config.toml
n_layer = 12
d_model = 384
n_experts = 16
experts_per_token = 2
d_expert = 192
d_shared_expert = 256
activation = "swiglu"
moe_layers = [2, 3, 4, 5, 6, 7, 8, 9, 10, 11]
n_empty_slots = 2
router_score = "sigmoid"
normalize_top_k = true
routed_scale = 1.5
balance_loss = 0.000554
balance_bias = true
init_std_router = 0.0175
lr_router = 0.000544
vocab_size = 16384
norm = "rmsnorm"
norm_eps = 1e-05
tie_embeddings = true
optimizer = "adam_hyperball"
lr = 0.00486
beta1 = 0.9
grad_clip = 0.5
batch_tokens = 65536
seq_len = 256
train_tokens = 330300000
steps = 5040
dataset = "wikipedia_en"
Below are experts of layer 9 (counted from 0) of a mixture-of-experts language model. Rows are named router (the router's row for the expert), down (a neuron's output weights, with its number) and show model dimensions 256-383. Each number is 200 + 30 x the weight over its row's rms, rounded and kept within 0 to 999.
After each expert's rows: "raises" lists some tokens whose logits its average output raises strongly, later layers aside; "comes before" lists some tokens at least twice as common just after its tokens as in all text. This comes from a sample of Wikipedia text that the model never trained on. Tokens count by the router's weight.

# expert 1
router,250,179,251,154,150,223,231,119,129,221,212,213,178,164,180,225,172,250,193,196,251,215,224,176,213,227,192,256,224,248,218,220,145,202,223,227,183,218,173,183,200,160,201,159,186,217,213,145,200,189,214,220,168,183,173,188,224,160,193,202,188,234,170,202,144,170,237,185,173,194,184,175,199,196,227,247,155,184,183,187,191,219,193,173,267,203,186,191,208,123,177,195,184,214,171,175,230,151,183,253,188,172,179,212,233,188,179,175,165,239,159,202,225,251,209,249,178,238,207,193,219,208,244,177,192,231,183,234
down9,196,213,249,201,136,240,133,202,215,219,180,172,218,194,183,222,208,259,217,224,195,198,138,230,190,193,202,161,169,252,217,187,255,193,232,162,221,179,183,202,197,145,203,208,192,196,149,194,220,191,193,224,196,219,214,216,165,217,204,152,170,252,180,275,167,211,197,235,201,240,182,169,210,208,172,207,195,198,161,146,223,149,190,110,213,234,163,173,207,182,213,201,187,146,146,182,197,273,172,237,170,219,186,190,226,208,203,218,202,181,183,185,189,202,192,228,194,205,254,166,210,182,190,200,180,163,227,196
down10,212,182,194,184,179,208,205,175,175,224,176,214,202,190,131,157,223,200,196,227,187,162,237,186,193,182,228,184,237,176,195,268,183,172,210,221,228,251,191,218,232,232,138,231,185,203,231,214,252,232,195,185,216,231,227,158,218,204,124,185,182,206,148,194,239,156,210,213,169,206,127,172,207,167,202,155,197,215,187,206,171,161,173,237,203,260,139,214,217,209,196,114,198,232,184,173,215,194,229,190,231,205,206,212,212,233,240,199,200,163,178,174,181,226,138,185,202,180,230,194,223,193,248,153,253,188,158,148
down11,195,214,177,170,171,170,216,166,172,176,182,212,232,178,186,202,186,166,202,205,200,163,174,185,157,178,183,254,158,182,238,158,241,184,174,174,181,212,180,197,140,176,178,230,187,169,217,271,162,182,248,216,190,238,160,182,212,219,214,186,181,242,180,225,259,216,191,216,253,193,169,231,182,222,230,177,160,157,171,214,117,192,230,170,214,196,228,204,161,196,243,187,207,225,147,217,177,131,178,187,206,160,170,155,169,211,248,191,272,187,185,176,239,158,197,221,226,211,198,201,188,141,182,193,207,183,186,170
raises: ".", "–", "-", ",", ", ", "/"
comes before: ".", "–", " | ", ", ", ",", ")"

# expert 2
router,233,172,185,180,200,253,223,189,129,215,221,128,161,189,197,245,192,202,194,162,188,244,247,232,211,233,168,196,225,239,220,199,209,211,235,203,208,174,196,202,214,187,220,203,184,209,194,174,239,173,194,213,162,156,212,207,161,195,243,237,203,208,187,146,140,215,214,160,133,195,187,200,213,175,276,224,201,235,190,224,189,212,201,194,248,235,169,161,200,190,177,171,172,209,181,206,212,137,217,242,183,172,170,181,247,166,156,175,200,235,189,214,193,194,207,281,203,180,198,214,209,246,191,182,203,218,216,231
down9,199,178,242,221,173,185,229,195,196,204,192,179,234,199,189,190,174,196,180,248,230,121,190,236,252,208,190,215,182,184,172,256,151,238,234,165,239,217,166,142,292,179,183,195,170,183,215,211,230,258,171,226,205,193,228,224,214,218,172,167,229,230,209,203,209,186,198,209,178,196,173,219,212,202,199,213,185,179,245,238,158,199,208,201,164,194,201,231,224,205,148,180,228,233,163,204,172,195,165,110,200,270,199,222,210,195,131,224,182,194,208,223,193,209,205,219,178,199,220,221,219,234,146,253,145,201,217,210
down10,158,193,229,197,182,233,201,235,189,222,176,155,177,227,188,184,170,214,218,222,161,230,231,163,233,217,198,231,173,250,274,194,190,213,185,222,207,158,218,179,232,221,184,159,253,222,222,218,245,181,180,179,193,208,233,167,190,220,186,234,224,164,197,243,190,229,183,191,209,176,189,177,189,135,163,197,140,155,172,227,250,158,181,171,190,146,231,208,152,140,184,232,189,247,207,204,204,214,167,233,187,143,239,166,214,179,194,181,196,227,182,223,237,223,255,197,246,163,189,152,174,216,195,197,201,230,216,207
down11,255,250,196,172,238,206,196,177,200,116,197,225,205,191,231,212,169,189,149,171,215,212,213,180,272,188,191,224,186,229,158,203,162,222,224,194,215,263,197,236,257,176,229,232,241,206,184,197,191,156,214,198,202,194,185,178,175,192,180,218,169,193,189,168,194,222,230,182,213,152,206,173,176,184,188,224,250,193,204,197,222,214,164,195,159,162,180,238,209,171,218,221,190,216,255,170,185,158,194,264,175,180,193,167,183,244,247,221,192,233,195,217,213,228,205,242,168,191,199,188,271,263,250,213,154,218,228,227
raises: "1", "3", "0", "2", "4", "7"
comes before: "0", "| ", "1", "3", "2", "4"

# expert 13
router,236,206,226,194,198,258,200,194,192,246,187,157,146,221,168,255,194,221,207,186,211,231,189,246,191,217,138,183,253,237,239,167,196,166,231,194,172,201,181,190,186,159,210,180,204,232,251,183,200,212,198,193,186,190,262,150,212,111,241,222,175,219,228,172,187,277,249,169,188,194,175,207,237,193,253,222,179,222,205,172,176,226,205,148,285,219,194,163,182,169,138,154,166,231,187,182,241,166,193,211,163,194,181,140,190,184,161,151,166,270,179,182,237,160,236,197,170,210,171,238,173,189,211,187,219,233,223,201
down9,239,164,189,204,189,215,142,197,191,233,230,222,258,204,142,183,226,258,241,217,183,199,225,193,214,198,211,211,175,180,217,217,206,231,207,182,214,182,209,185,198,216,161,184,193,153,195,220,153,191,244,199,233,228,243,208,191,194,222,206,169,188,237,141,228,182,235,149,179,256,181,202,227,167,187,182,208,177,229,236,256,235,181,174,202,179,255,154,222,172,198,231,183,197,182,177,142,171,217,219,155,231,181,171,188,147,152,196,264,131,190,217,217,187,227,215,198,174,207,170,214,225,153,267,180,190,224,186
down10,207,162,227,213,201,223,188,213,197,222,241,210,162,164,257,184,159,204,206,223,180,195,195,178,256,200,197,204,208,201,231,240,203,242,212,168,185,194,176,212,224,220,166,242,199,236,223,188,192,243,288,206,182,205,239,138,175,192,241,225,176,234,245,206,192,251,177,203,182,125,238,247,210,180,227,211,187,204,184,183,174,198,233,241,232,205,203,224,199,204,246,140,204,230,175,155,202,214,200,201,238,184,210,188,202,223,147,164,210,198,181,188,273,133,253,183,159,219,188,175,211,243,224,199,189,247,131,245
down11,182,173,265,155,209,208,208,244,163,176,172,202,217,232,199,203,195,201,249,190,167,156,216,195,187,176,227,211,215,180,208,171,259,184,216,149,219,156,154,236,216,184,140,234,209,234,195,225,281,201,189,193,207,178,165,161,176,138,219,170,171,170,195,171,223,213,224,263,189,214,181,171,207,129,194,241,192,173,229,148,133,248,185,202,143,180,142,165,183,189,166,209,228,194,220,209,211,269,216,231,225,193,176,230,173,193,238,193,214,191,194,212,171,208,181,195,196,170,227,200,179,198,208,168,193,207,183,200
raises: "\n", ".", " T", " P"
comes before: "\n", "| ", "\n\n", "|", "00", " |  |  | "

# expert 8
router,203,172,203,179,213,267,239,201,144,196,205,182,168,201,220,224,185,223,242,203,192,246,251,229,204,188,167,226,244,232,190,152,190,173,258,190,194,208,160,207,248,173,191,166,207,215,225,156,215,161,204,169,151,181,187,191,201,155,255,240,161,238,210,161,164,204,188,195,178,197,181,159,162,176,228,237,210,184,191,190,217,223,174,173,226,190,175,171,211,153,191,208,189,192,166,183,202,165,186,223,188,170,132,176,237,187,176,203,211,214,232,201,229,227,219,245,176,219,221,248,185,248,208,207,253,205,182,201
down9,104,237,187,158,256,173,202,177,240,178,204,196,250,218,234,191,194,189,243,243,190,214,214,182,181,140,223,221,194,139,270,202,195,201,197,177,153,245,220,165,217,202,230,164,195,160,225,253,176,218,184,189,194,153,242,157,169,217,223,217,202,209,233,166,230,233,208,229,157,169,151,244,166,194,243,216,220,224,195,206,242,232,179,185,165,227,214,206,237,221,198,204,195,212,219,177,132,237,227,182,253,187,197,217,179,161,218,188,166,226,198,143,167,200,174,219,237,192,231,231,162,170,227,249,198,217,201,170
down10,170,179,193,216,217,181,238,234,162,164,181,265,220,209,198,241,188,137,240,227,203,185,249,186,192,135,199,233,157,188,241,155,196,271,163,260,192,210,188,180,234,163,190,195,186,166,173,173,161,179,191,177,178,191,160,209,236,220,221,139,184,195,208,192,167,153,232,176,218,228,205,122,238,168,221,187,212,193,214,188,180,164,247,185,202,182,168,150,260,246,191,171,224,192,200,197,184,228,213,178,204,171,248,250,210,222,244,250,198,181,133,199,169,208,190,227,194,195,271,137,200,202,189,175,168,235,152,187
down11,218,226,253,152,153,225,187,189,182,234,200,205,160,208,225,227,218,203,254,174,264,206,186,215,211,191,249,166,211,226,217,213,184,136,210,230,203,196,150,236,225,210,212,230,176,156,212,214,174,189,223,207,184,220,158,139,207,189,153,249,207,216,229,227,221,159,194,231,232,185,194,247,156,184,186,231,206,182,188,171,226,208,233,133,220,219,189,159,192,220,209,149,110,215,208,177,219,196,233,134,162,219,192,151,193,176,221,195,205,175,159,237,273,235,228,186,198,224,200,236,184,214,244,222,275,192,268,207
raises: ".", ",", " S", "th", " in", "–"
comes before: " | ", " |", "; ", ".", ")", ","

# expert 10
router,223,162,219,137,173,240,222,181,207,216,214,176,166,206,218,258,173,217,200,181,246,235,249,234,241,225,137,174,228,209,215,213,183,158,218,220,207,168,213,230,195,188,208,179,149,260,237,124,209,238,210,270,137,170,259,169,223,105,186,190,182,191,212,198,156,199,226,180,161,191,171,244,196,173,217,219,148,196,221,172,221,195,171,185,271,216,185,182,194,187,171,228,155,242,212,179,212,172,200,241,172,192,145,141,237,185,135,202,182,248,212,199,231,232,253,254,210,230,205,209,200,206,202,185,235,211,177,214
down1,170,247,150,224,213,191,199,187,209,186,186,211,225,216,180,240,251,149,149,188,186,137,182,241,260,187,164,262,168,167,190,194,204,215,204,223,226,229,181,206,201,166,208,144,254,241,213,225,198,174,272,198,208,204,189,261,213,194,159,234,207,217,189,167,207,236,206,229,240,182,249,155,255,198,175,208,183,227,186,198,179,170,200,179,213,177,198,176,186,194,205,188,172,188,302,192,200,228,175,164,204,194,128,218,228,200,222,189,254,168,230,203,212,157,213,192,199,228,165,238,222,177,193,181,127,187,180,195
down2,195,206,177,168,236,197,164,199,184,205,211,175,174,266,254,143,176,184,175,200,158,189,187,157,178,240,219,150,215,217,245,125,174,172,188,217,199,239,219,252,138,208,215,187,174,200,158,158,130,190,193,196,194,167,169,207,208,256,245,183,224,224,222,194,239,200,222,222,199,273,166,185,218,194,197,205,191,182,197,218,147,191,201,157,257,209,176,209,230,149,227,200,218,214,201,191,209,179,230,187,206,144,185,236,179,191,186,228,244,165,175,185,206,248,252,200,215,167,158,253,250,155,160,181,230,138,182,251
down3,196,265,221,204,233,186,206,173,135,200,179,241,217,164,149,227,150,175,236,205,206,185,153,205,171,215,154,226,229,213,177,229,193,221,164,136,167,190,177,131,243,166,187,171,192,170,211,203,193,198,150,144,205,183,145,186,255,162,222,156,227,206,134,169,187,179,241,186,183,197,170,119,170,224,206,240,191,180,180,214,193,187,232,291,176,232,213,179,201,220,204,223,153,170,161,232,237,176,213,191,181,144,188,191,174,176,231,201,194,269,213,225,140,212,168,211,203,242,230,220,194,142,168,181,230,255,197,178
raises: "\n\n", "\n", " The", " In"
comes before: "\n\n", "\n", " The", " the", " He", " a"

# expert 9
router,210,155,208,180,231,201,201,178,159,202,201,172,173,183,170,229,174,236,182,218,195,187,251,223,197,237,111,240,225,216,194,182,219,171,209,185,224,203,168,213,184,156,236,177,202,204,202,172,189,165,186,184,179,195,198,187,208,130,215,206,172,235,175,162,211,220,225,180,146,202,168,164,177,223,247,193,235,208,231,183,193,187,224,189,280,283,167,179,193,181,166,231,198,215,224,202,229,136,219,250,177,162,150,135,202,166,152,171,200,192,201,196,186,206,210,194,179,225,211,218,215,193,201,184,209,181,170,246
down1,211,200,191,205,196,217,228,233,212,183,165,183,226,159,224,195,142,230,232,177,209,250,179,183,194,194,197,202,175,247,185,201,218,168,213,154,234,226,175,158,190,176,178,234,213,219,180,223,213,185,218,179,220,190,181,190,229,200,158,232,178,204,134,204,196,230,181,258,211,192,236,265,210,233,219,260,212,211,218,199,222,228,234,190,201,215,187,214,192,240,163,175,180,177,194,210,205,202,228,215,195,220,213,203,158,204,211,190,118,179,223,193,256,254,215,168,169,145,181,203,196,143,166,236,250,265,168,259
down2,199,193,191,177,215,229,232,180,239,194,194,228,172,139,227,228,183,182,183,175,193,212,245,252,194,186,200,228,157,98,196,172,180,160,237,258,209,214,216,226,183,200,153,246,219,213,199,207,198,220,209,135,219,181,177,174,172,166,217,168,209,211,183,130,222,227,257,123,146,194,213,229,210,192,225,213,200,203,207,186,212,210,255,221,208,191,248,149,210,228,193,165,228,157,197,212,196,194,200,219,211,276,165,199,220,216,175,202,202,193,171,202,140,277,181,218,155,183,213,169,186,184,229,179,251,205,210,165
down3,185,226,204,191,221,171,195,220,251,125,179,179,201,224,207,157,186,219,223,188,215,185,147,183,174,173,192,183,192,216,191,208,194,212,203,224,257,208,216,209,169,230,220,214,235,242,198,191,209,173,177,212,188,181,173,205,209,225,216,208,239,230,198,217,191,183,154,262,187,179,205,194,179,230,191,128,225,182,136,189,142,181,231,194,255,266,204,186,220,176,180,208,186,281,193,181,216,161,211,192,184,239,225,171,173,218,219,221,187,162,191,152,218,169,191,219,221,271,186,211,153,170,209,178,176,258,233,218
raises: "1", "2", "5", "6", "4", "7"
comes before: "1", "2", "3", "4", "5", "7"